From a checkpoint of a small mixture-of-experts model trained on Wikipedia.
Experts: 256 experts in each of 8 layers, 80 bilinear neurons an expert, a softmax router.
Below are experts of layer 4 (counted from 0) of a mixture-of-experts language model. Rows are named router (the router's row for the expert), gate (a neuron's input weights, with its number), up (a neuron's input weights, with its number) and show model dimensions 0-191. Each number is 128 + 24 x the weight over its row's rms, rounded and kept within 0 to 255. Numbers have three digits each.
After each expert's rows: a language model's description of what the expert responds to. This comes from a sample of Wikipedia text that the model never trained on.

# expert 33
router:138128071146132123131099101132126151101094155159133135153149165143156106144105126117120134141115129129131129130114115135182145110137076138109133104128141137165169130143118144128121120086131075136166156093154100104123131151146134133094141121173154129109133128131092079155145162105120168104149089107136091111104133143171099130130177182142125125165159092128109141141104155144130156142106111173125147136108116124125156133158136162118148109080175137109138109088122128111142139146120112135099102112083136162100123091120115160150180105100115092172152145191125131149107126129122129174
gate0:088092130143155158148116100146114103123125133134128150159149143119121111168147120108125111162109126095185149135134116184132118121122148068079123130118125127125071122109105158085141125143161147109182142083157174088160117116130117112112117124118148115112160117150104164122114179142114110119153123121114141093120145118161105153145124131142136117116090139112153133129105120147137096100130092112120125105120074165082181156108120106090112118101109120122115140124117136139110147123123118103150113145143130172103157123053106130096110146138121091151167125137116129144166152146192132132
up0:098119080148094128148122123139093113160123167153091180136122072169122096078098155147136108093121096148112157134128120173102136156126108128123098108117160148153157119160117132196130183165133140088111156100114131138117124129119141124163171123083149129139123138098142167077132152090123120145073138144123123105165139168076089135136114115157121129172125137123088101114104125156143105121117113134134133123120110155118132126119156086124122123094102150156148129127153117131092127120121110096120103147129150170137161146129141132115141121136106165095116107157153139086141112118095108144
War, death, life events. Words on killing, battle, war, death and marriage in historical prose and incident tables, such as died, killed, attack, victory.

# expert 36
router:145117104126131145132124119127128094134109138160088128131157144083112153084104136150071113180124126160125109073146120078107103129164176137133106129128088098103108105142156124158154116125115113097099132094123113127115128150118144113120154105136157102152085130063140110162180130171116127148136141119082078113107135117141140141120137139145108177122150115124107124130105127125143158092091094125133132147078136134137107122098117135085100148130104121104126154101181145123141145166141101131110129158140111119157103130099160121145139107115148148151146126127155108136161165153171197115
gate0:083128126088091124173087134172125086162112119132120128193142111106122093163202107149113119109096104153164162145140115137158106174095127101092149138136103121107093132123098112115160139113161151133147119090160134098139100101131127124126115114065136104145118112197138132124149108137147086109143128148108076134160157123172129107165158103127126132120128145118137126124158163120166100126142124115122123124135110150121148133114112113095140141122149154130107139122137127115137154107103120097136097145161141137130134105140144129112133141156155118134162210145177123139161107119125113124
up0:117127092140149149098124126139108135127146141144093153121140143130115141122143096170110169100133055145103156123120144150120113072140141112140099102138162153140122108166128136150142170101138111088102170103124123154137129126144121125129127128075133158197094194091130168138141169141122150170155160139120144163148129145099095108075126125095164116164154109122137124113167157125160104137095152156123116132096107073121121142066129127129137179121122136112142130112168147111147113133148137137124117126144138142138095132133149108147122143149120159145092117157178134138158121129090112142
Mid-word es pieces. Middle word-pieces like es, os, nes inside longer names, such as Gen-es-is, Port Mor-es-by, Roman-es-que, Ram-os.

# expert 52
router:170104090101136142113149079124137134080123164104126128087135109118135151136096091121163167097114094095097134121116153136083104103129151138100147148088139090135118105099142154174128115107129115158108142118087122141118146122130136179119135139106151135155146160141108092116135144124127169110146083104088163126147161134120120126130150117105097137105155144148095114161180104137120097127106079119116115129116130167159100135134103132122126098120192118099132100128087179101108118136143136124146113163124130089105181100136157135116141152103114150100145138126144102091159094109128160165
gate1:105164161093106121119084139110115116187156140196099172140105151143128129183109132099146113131140139062125116131096131090148135135121115076158137139105127098157115127113120119135189159135133140114150121151122146112123137152131132137139109131125103153122139131175133087110092096169152150120114171131167106136152152132141120088096137145120154076132117194109117140120150144117166100132127097154114112133174106149142146149115156129098148102131106157125151134118147124126151123142128131098106132105094119134102122171148149122089177126127148187105113128159101116146134121103102121144
up1:146187142141156127119086089140164116118133125121115125129122166097156105147139175136130138083129136103107124136143159087106131154132155079153118174177163122172146124138119096123125149095111122153151136133103157097136104128117137180079147139149152112108170157149085101121124109116140137115138110130130127174155146130109120120143110143169132128124136140151120135141121138148119121157147117138149148122169141113121135094118137143086141125146099138164139068156073123091126112114129166101143106137142115124146127203118132180081172100151101118136112147104147139107110110107091168130
Capital-letter acronyms. Letters inside all-caps acronyms, country codes and party abbreviations, such as NASL, NZL, GBR, INC, STAR.

# expert 61
router:105114129127184138162125096119085125071126143100143162106077108124147121136106140133141110110123132160152129130120197155152139087160158130129107113144159134095156151093086191167128115124092149133105095117085120138097112146136117131127106132129144138120119087123148125119148126094129117107094091089137135092104110157101102130110147116116113120168128118149119121112132146140160159159107156115152131122122133150161127141122109138063159114145105096144101130156154109103080088086134139121156127081148100114113136174122098169126114123117121145114125131150089165142124112114108071130
gate0:099105125135133131152121133141133132104158129115173174173174138140132129141138110130158136141125120127155176159157143102142121120127136121114130119124141084089085124101154083113138126099165145131152116116142147098142159104102117128119169151141132107114130124187108118153151140151161155145160157125079124092123152135114091133146127102113112129129141154109111152119116116095170124124107122105151133112109087134129115129113128082099125105117166102115130175100136077136134141135133126101120163195120157160123088150106123158103135158188126100127140194128131146179153124083180138104
up0:147130090146146125153085140157122138128149119115101143128093088112117102115115131128121144103105096151126149166107104170102127127124137105092138108115185179138135084182100091160101157118130121080105120091082136138130152133076098101143132126111120137149118155125151143088134140127110160113078133147097106125165155152096112128122159144150130095161138111117107181162148125146130139174148152152127080136091147127164125159126121110165153135116107150124094110134163131131102101119154140089127175095147100140128155145137117142094109091140113141096138122133143132075093115152103124135
Scientific adjective suffixes. Adjective endings and stems in scientific or technical words, such as -ic, -ical, -ial, -ular, as in bacterial, petrochemical, heliocentric.

# expert 54
router:109125101113125128112130106129131106123169166177117135109142138066124141120123119111113094118108138156134119121114107083081130160113173140123130117130139146130087112125108138114148110103116093125119139090152154110098149140144117165162115113155173125129114122155103096162147124106127111106200082120092095112095140135140122149165139135143110138128119071151106104123133161142185086138177099142116138150103136148151151117103131134119145106155095114162127103121138131117127161143087157151130152079121137116153129119162185166112153116122103191142116143148165147154128171101131126147
gate5:149146118123153103128110138096141115149131120124148184102115136124124107173118174126132114169092103113089105143140122135115126102147145115129090142103167066109108148116121150096132106118105168109189170155132136097150103112125130122107137132095083143138099089131092127106145098140131113131129092152091119123130136112104109140093157122161164153140149100161119110123143136156155125157123048087111093143144096098114102143141160096158131153112133128115124161149146114160128152153145117132150120151102115138118110128164081134056134140099115135138167133094103127158161130144129165120
up5:160083118155138175138154158167165156127135128137100129160117107124118151099133124137097090160125095162078163104132093135128129152138120122151147126152100129156164092143120112189145116128121127089141153164098142123114122083139174134127141110121167146140122138133091150141090127154121122129106105126132158109128159124138100120177113128154093123114136193148119131083102100109152124118099151139113147146112148136131118144109086115151085151147150132099106104125067142167157120087089145128101148121145124138150148148124131139182127121132120146127082102125115121055123157136151149109
Japanese name syllables. Word-pieces within Japanese romanized names and places, such as Iso-z-aki, Yam-aga, Kus-ak-abe, Takar-az-uka.

# expert 38
router:107113133091121133164109115128129111121110151153118182179151086160102107147101082130179148130117162127154091147111101112146131102109129113106130129174149135144121091086130171139118129113119092139113121145135100124113147130118131123115126101126152097143105127129159123131131145081130138117128097100175131120147170110146115151171163151154152177126144173168138101126150128148154102151143163089141140142147153125092132136105122139105141158153135082128099127091136124104102181164110102118155102064160117111164136133145161129152114122134090080114127160117123143138116092153104166153
gate5:092160145131182120101126163131117135108156154134145146132155169150140073089117164106148137095139140133132126103136095119125155140112142174098123158156107114156132091115111153098109122141115105111157125146155124126149126134143128150163147175092163143169120089102101096136120078139130090148115096123133142122080144124098112139169134112179139097135120122202123107133122105128134097149153119120146106142126131123102083117140138109143146118160079164123155125163159122127145139147115145109116140130094115131079171161093094151071095154095117119130129113095126097156140139117123118099
up5:176150116101095195154136151132126139118123095146099117134123110097086138098171166162118154131127103153105151100124115148150130099146089091147120130149092102161123163146142100119163142132139106124128107167109135146113151084155142143152097074143126166114096075115183120138150150178125134139114125149069136136111172130140121144150150128121141159143144116078115155122122179127109119114102129150165153136108113129153104135123159139155123146148131132141138101130117127169144145127105147131097089121159130134160131120108105155137186117093167135118141146170095104109147109126125165120
Company and organization words. Capitalized words within company, team and organization names, such as Racing, Entertainment, Holding, Productions, Party, Beatz, Retirement.

# expert 7
router:145121162139136112104109079166128117165141144133110094122118127097160117110137117167102121116136129119142126143151147148154144115098134192129109110087150114141178143169139147125111107092123134170170135119155108153155120128140161136074153096129130101116107141121133155135110156096127119109143115072151137127148146123163091092065107139139129096147148131150080122142135050137113127110143104138126169087149125116141154091147112120108098092140130125129103137119138153092096125158137134151116099124137157106136145088135103139115086094078118157116132172159117127106155097144118115171
gate0:127122128132147132144094132118150114138123126097188138136168137110124099162140138135143132095140112119144155120144088112135112129118119090067166094167113101100088117102165154112166119115124121117169144075126152105112137121125068136091163173114142136149151106160092118144131135127099130113142152127108100142121109143127124132150151117143121110128114132131123178116155095140117100169124095115167161125143135143133187136098171094135110120145153117125127110107114121127102139111115117085114146171200128094150078119131134134125147142163128084139176139080124110101156079142154149137
up0:171136100127115132167113110152112133126162152142139128107113120138151106156110123109136124144142111171128143126089121151129123162130144123105116129121138133105143089141120148156103178127134108135135116111111101135104138094105080071167141137050127145126129147127165164120126145124117124146053157119107082101153155159089119104129104104137159113143153109157101158138124159138140107143136155148156096152113095150126125096070103126103114149087162123114089145136127060125100116134134132105139133108114116168155115141129094135091121086179109144130117097128115151120153123104077130162
Name-initial capitals. Capital letters or short pieces starting a personal name, often after Al- or a hyphen, such as Al-Omran, Jean-Paul, Nathaniel.

# expert 26
router:157094119105096126115109111159133103096157135133105159127142104144154132119087152157127123136075138131147104136099098146095146105112134141120086133129127111130134093155151161102128112137149109152140082112173108110089175133157144144125126141140151123120144144134167124109178117115102156103152102108110114111127150136139103177131157154137110157140176135147088129118115114161165147148102083144091148122143159160109151148084081174094148088125140099112117117141097103099079144148106097164124093111111164087133115129139124163149125086094107126129155099160128143159156112098118130147
gate1:136126142150123098125134137135139107154120105159122134113126162118141111138147127144141122145145158129108134184120176117140117155128123106157185135121132114110139116101087130105160153161079147117150172134096054136131117187118112162149159145115163126114135164148117132112134141171122141125107169151148094156133147105125113158112129128149107151119095168137086089098145132107162120092117107153131116098154110145124154125110118139072118125181149163109126121159084092100185120125111126140094090155096132141156142154149146141124117149161141156127106138101146114134087099092081131116
up1:161127106133125159061115149163123134114142118154122103091111139115130130119159133099129130095152115084142143099116143111146081143100157141151154166116132141149152151089115102142110117127138104118136097091133111158141120180098170137114131172158115113104134128102127137144125119106165123128145134125130146166120121167106128151116098155118078114137115137116142145156142100140093146092115090134173101121213083113110171142117117136128130105121093104132184113129097100143141097093101174141102136106113096111128179148157113147105157100125165126133123152111141122121117080132095149150
Subject pronouns, word endings. Sentence subjects such as he, she, it, they and verbs was, is, are after them, plus endings completing words like positiv-ism, commission-er.

# expert 15
router:153085152142175132125120135141114096120138066102104158159123149149119135150080127148137109135105148150121088131193115113117101120127172103109094111100103156083107136144139156093128128150089155148133108108148118127112112133134164077122100134174132155114139155161166122142075143112125114119120110127126131124128107125104087140132139144119126122123152161131105103134096132150138166124165076124125145172104111156060115169106108133097144112133162128135112172139154135151084140125139093156072157138103146142105094119090111144085127131138112149151140163136120134093145136095126133118
gate0:133139127120129114166125138137089110148157151101139122130166129089138111155127135131115087152113111130127139138148177141105090079129116091062163133115103102088118148131143148110172107167179133115146158126096155097129111099131076125120133179113136093133133130184127150113143143140119148090136144119077120119091144131152130147149143078100113150147138127089139135093134163140106128144133080132087112141123088173150112124136116098121108116110105110140136133090120112084166116144070129107129123145149143137118115095140134141124151123152153060152153117079149101146133102114134123127
up0:103116106149104182103168143152109145132137154119100132124107111137100162120111164149145157061119114165131150121139113160110135145134128129135103139124177158150144059143092147154164137133103116101091119116143148164112093093098122131144143121062150156139144109124114129093125121123134114134137112096137097138154108171072095139156108126132117138166146147127155065154152123115155143140118145168152111077117147144128100122139152101180114153139143123140115132134109091137109134125121146083158139133131167161143128107130122162092093159168116132151118104122127130141125104096103148172
Degree and quantity adjectives. Scale words like high, average, low, maximum, relatively after "the", plus scattered mid-word pieces such as J-up-iter, b-ot-anist.

# expert 18
router:126110131127157123125129117103142113152105129137137189166107162092104130101114172140143107144083147117116149140102121133087098138116143118143148164126122130098069130154160126179172159123147104150125105117081101154136129101125161138133143134152151127123055152151143154086160120142129143121126134127172113092103164054135163155127138143165094146093162140123099103129147163127154112127114128109138128131122095091117117158103110101147123133107117106111082123107120108086120150159157113140143126130155106129134117165141125117150182133109138083102147140081169143143135132154135106119
gate6:104149125140120116139121145086157146144103108128103143151116133133164177101109150133127137117139121131137126089090127134096131155130158126124156114086110125122091103137163117148150099123139160104060136133147146137132109119112121104105149137144136102139126091119151145140142079136154159170111113082136121109131165138093082133140131113138141124114122111107135119109131139127131099130098166131161137142092123136066101181094140113158133164177126122155121084144131121130139120117085129171149148207161111102092152082144137121114113148124129100141102127114190170108110176173109130138
up6:117140090148136125049130111128125117097160141132115102179188123142118123172154133141164119086114145102122132105175147136156109135106133133147119137126110111119150147167134148091114163137124131149131143112136098110093146108114119120126100156127139131130168118121134120136143148154099089149136111127179141113132082134155150127122092130125127115138138122132165190131106128083085152092158104128108104065132128107159116148140111107138116130132147144128153161108089114112140145113146118128102089058121192157139110163138153153099115113144148134093140132156089117152120135066130131104
Word-final suffixes. Word-final pieces like s, ing, ers, ies that close names and titles: Drysdale, Opening Day, Critics Circle, Dragons.

# expert 55
router:097137108123128136141132084143147140087116145153140133152134133178154076107113150189163157143119127139114133084144154094129171111129130158149125108121159125105148102152148118128139095142130098141179110151142118100111112117167130142134141114122165114124130100139132128138122132109122122115135104128054113101101121143130137154110133148149112139143081126093199119126137139131165105145102182108162132174109104110102133126124128120120108120158095097098125156123106132133116111163178122136122128140098150150118144126066159112185090110090128084115082108113139152113109101120129165166
gate1:135097146142108130148135114122116139131144114166081142136122137135160129166200128110121119152098109073118099119116114116092105168133125137135156128108140122124120124109142149119144117116150127113132161101143133136139135112153093101172095129157072138168113117102121139107096142167090091077097155148143117127148121090111127148149159189103118161104150152117100147110124127082156124115156123155142172124102127125143137116125099133048127145154097110124164111164133115100137120147086153118095095113111101154152153130144188113153149182109136139117167144107112158134136113116118143117
up1:195125109169098104110136122132084153129127102103104129099137108082142155079146131114118101105132103102109131151143123149105155127125155138114146135142133141109158102121100125134129143164122109110143142108130122126115137107093133099142123180140158122138181123133103151144138116163119121091119142088087133159151162092134114114175122140130141118079113134116088142114142136087101130107113053187130105130130118159127097098120107147090132085146135138096148076139098130133104113154083182127086097100140094129115139131117149111124126141141098104141121117089121172108109117098111168116
Place and field nouns. Capitalized nouns closing proper names of places, countries and institutions, such as York, River, China, Film, Arts, Engineering.

# expert 21
router:123182144162144148119116141102118120175142117093127104126098107119097089106135097107105113133150138089108166148111126109174110155096142129103144144125104107131120151157131128147115157114117114117108141149128134104122082168126098083129111114095148130158135091116111092164096159095116122147132137148119159145106139110113116086084139078100118083102110132150162146132112087093101098141180182144138117149091070087151112118174169101146135141143131139140109148122167114157136145132170144088103124134132123158135177090141145125125112135128110100149157136154135101132092148114145139125
gate2:126199104124172100158118140126154153096116172127125117153127146167108131145136150141131091140099099128135189094124163172125131122092145097105110063105139093127134139120149142151178144151082161130119163141129141115167157118075119148102150126130128106134158151132130125104121152128147112162095105119126122145116151151105122119112153126112168136089132134142110121135115118105126122133078142139145124083140077128150111143125104165150119124152155133139121114139156125133136135099126129129150116133106101147118085097112176098046100105139129125152117122100105117101138146146195104111
up2:115068150094100130118095093142135104121150101103175142151080080096130115120141107143146126120122127110119124134125133108143178106138099179128150179150079156118126127106127133129131132132143104129148120134112145129102136152161131123172114144117118169149086070136121138143145130168119177108134136153151117137115112118153134125132115081156090131137132136109106116147154158188133113136176141126136096150110130086111145140103135073088112136137131107145133145130121156140124130159143110135099144129141130140156165160105097100185104107084095127135122110128086155159097131123076135177
Commas. Commas, including ")," and "\",", ending a place name, clause or introductory phrase, before and, which or a subject.

# expert 50
router:094152111150134133107133135102076120145146163146132145093160100093141131106124102098149104139148138127111124135163150164152092106150097152132130147096128128149174133111128106098112114092093126153142096101151107135097130146132142139087158144117100154105101138141133138117133139114142150102131106122147135100132146171148108153137160130141137100174164139082132159104170140130143119085121114111089147106084151118143143101154120125105106143065088115163089182150119093110090123077127147108131144153125107169148107094118170144165070104099147120139148106163103130120158115136120115114
gate0:124121137134152150152085114171121110129154099176171143180179131127131141122181104137112143119081137121140154148145133122125115114080095123084160128161147091118107118120138136137124134131155119121165128166126125114130116103137099129099119142132121078118142132184068152132099146148114117096119158098098125083134107116160157147173150087116128132137125142149111136109130122131135134149130109138130125121070069133085133124108107118084127117119121116104158137112135153089114157137056102073126127110154146145109148131158110117156167158128145097153130113155160085140122143105143112140
up0:118146116136135114124127136164144094138089150096086148104111109116133116093142169113137117097119082179108138136120125158135137104155143113131107055096153124156165095146130085162114172135136111094123115115120149099099096132107123103150136096103176141139172144114124141133127148084119128115104151148127131124185130114098158099090112101164177134170140094109110141156145108147119122144131128086136082132098102108139121107151128077114167122121155117140089124163112134111120122116129149131130134097126160131140126125151172155094057096115127108142129101176114143136153120117116105133
Taxonomy and article openers. Prepositions and labels in species stubs and infoboxes, such as of in species of beetle of the family, Genus:, Binomial, Synonyms.

# expert 23
router:137095139118098157146160069117131125114146124145130108115136088100125116113065122116121166098114158105146147150137125149134151097116144157122136149122083179107154120140134110104112140111116085170147100116110127164108169135128124167099137100161153103151128134158122088144153097100133112087118091144108133101134149094131145146158146164120111152160157164131107184088157182130094133124129099143107122176120127105160149103113126151143135116132115097117119148109147165105109173138101129099105105108130126141102165099109136163125135109098129125137138113175165186114138135108108104155
gate1:149144166129140121056141095119144187152113139155145136135115149092132144136121149140140125154119108115133112145155150149170111140078170149150173181108121121134142124132105123093174096096134151115145167126104095089130109165116095158112134136154131150124107120127136112113157118135094114078137130115154107136088101118142105101127136128109120131138124154122099141146178129128129089078152139148141074128191129130094195151129162140101139127139106135139158133132109110100111130146098118139085099116143116135162168142128165093119142166131085143136109125152145135129127108130080159136
up1:192168123157133117089073110123169155112123122147141133136117090126128150105136090124137130098157110111180150123102165187150091110114116129150149152080179119123147119118114105105137139130109134138128111101133135156102116113122097137133128129151112120130151142153103147123121132150092133138146141118118102149138129116135133151126183154138152095181122119112117092118134144127113148095104095110146092135166079135118139098088139138102143105106105148138121099074096078151141120171123168122115115116155061161106163112104150140122171094131115132126156107133153133126102108099075141130
Name-ending head nouns. Nouns closing proper names or groups, such as people, Records, Company, magazine, language, plus ".com" and invisible spacers in infobox spouse lines.

# expert 16
router:183108119124130122105120115123172125181154131159097136135109139143114124117106127115101127116094097164148123165125093132098142158128160205104124152158098109169120120087152150111119102125133127127139119084118117117103148153118172091122171142100102122110178137174140104158137135119116153123138133111172130115148120128112074108131130096117148154142147151097080130141125180146130146111173099151094159124125098151123180140114115153134172111129150088082121080132123103102110127153134131155131140149101156115120147118098098150136104128127083103142147134137150119103147133127105138086
gate1:116153167125134167120145117129133168133117104152124146143127190146137122123137141149135148165176102099132137150161137089112144161097154138161151160108117123125106145166112138080135119150120124123179170095148123113145165172130127134132153148110122120162116155139127108181167127169140094117124141123131095133125178140111120063116129095116061117146103161129137105128118105093187088107152107098163115145150129123125138125158141150112166095142087113140135105117130114117124151133140135133068166146146098154144122169127153102144092120146093163140125129144138132136150124122088142126
up1:163152086111114143136163144126174117106123146088145148143181122134189130103139123150129096092160098129133129153099130106183131118104153148154139134125138136127162122140145128133121142102115119122154070117129083165142143157160123152105133125166135141126117128128077139121142101142130117106151136119106108152167153090119152131125143158113154141122080151120097086153105094132112136115115087140135104108147096108156118135155162134115115107160131143116119080118106111093150093079106176105105151102150124109164091135160132177121138093136079108141142126109156150096159076138123149134
Initials' periods. Periods after single capital initials in personal names and abbreviations, such as H.F. Gardner, O.K. Corral, J.League.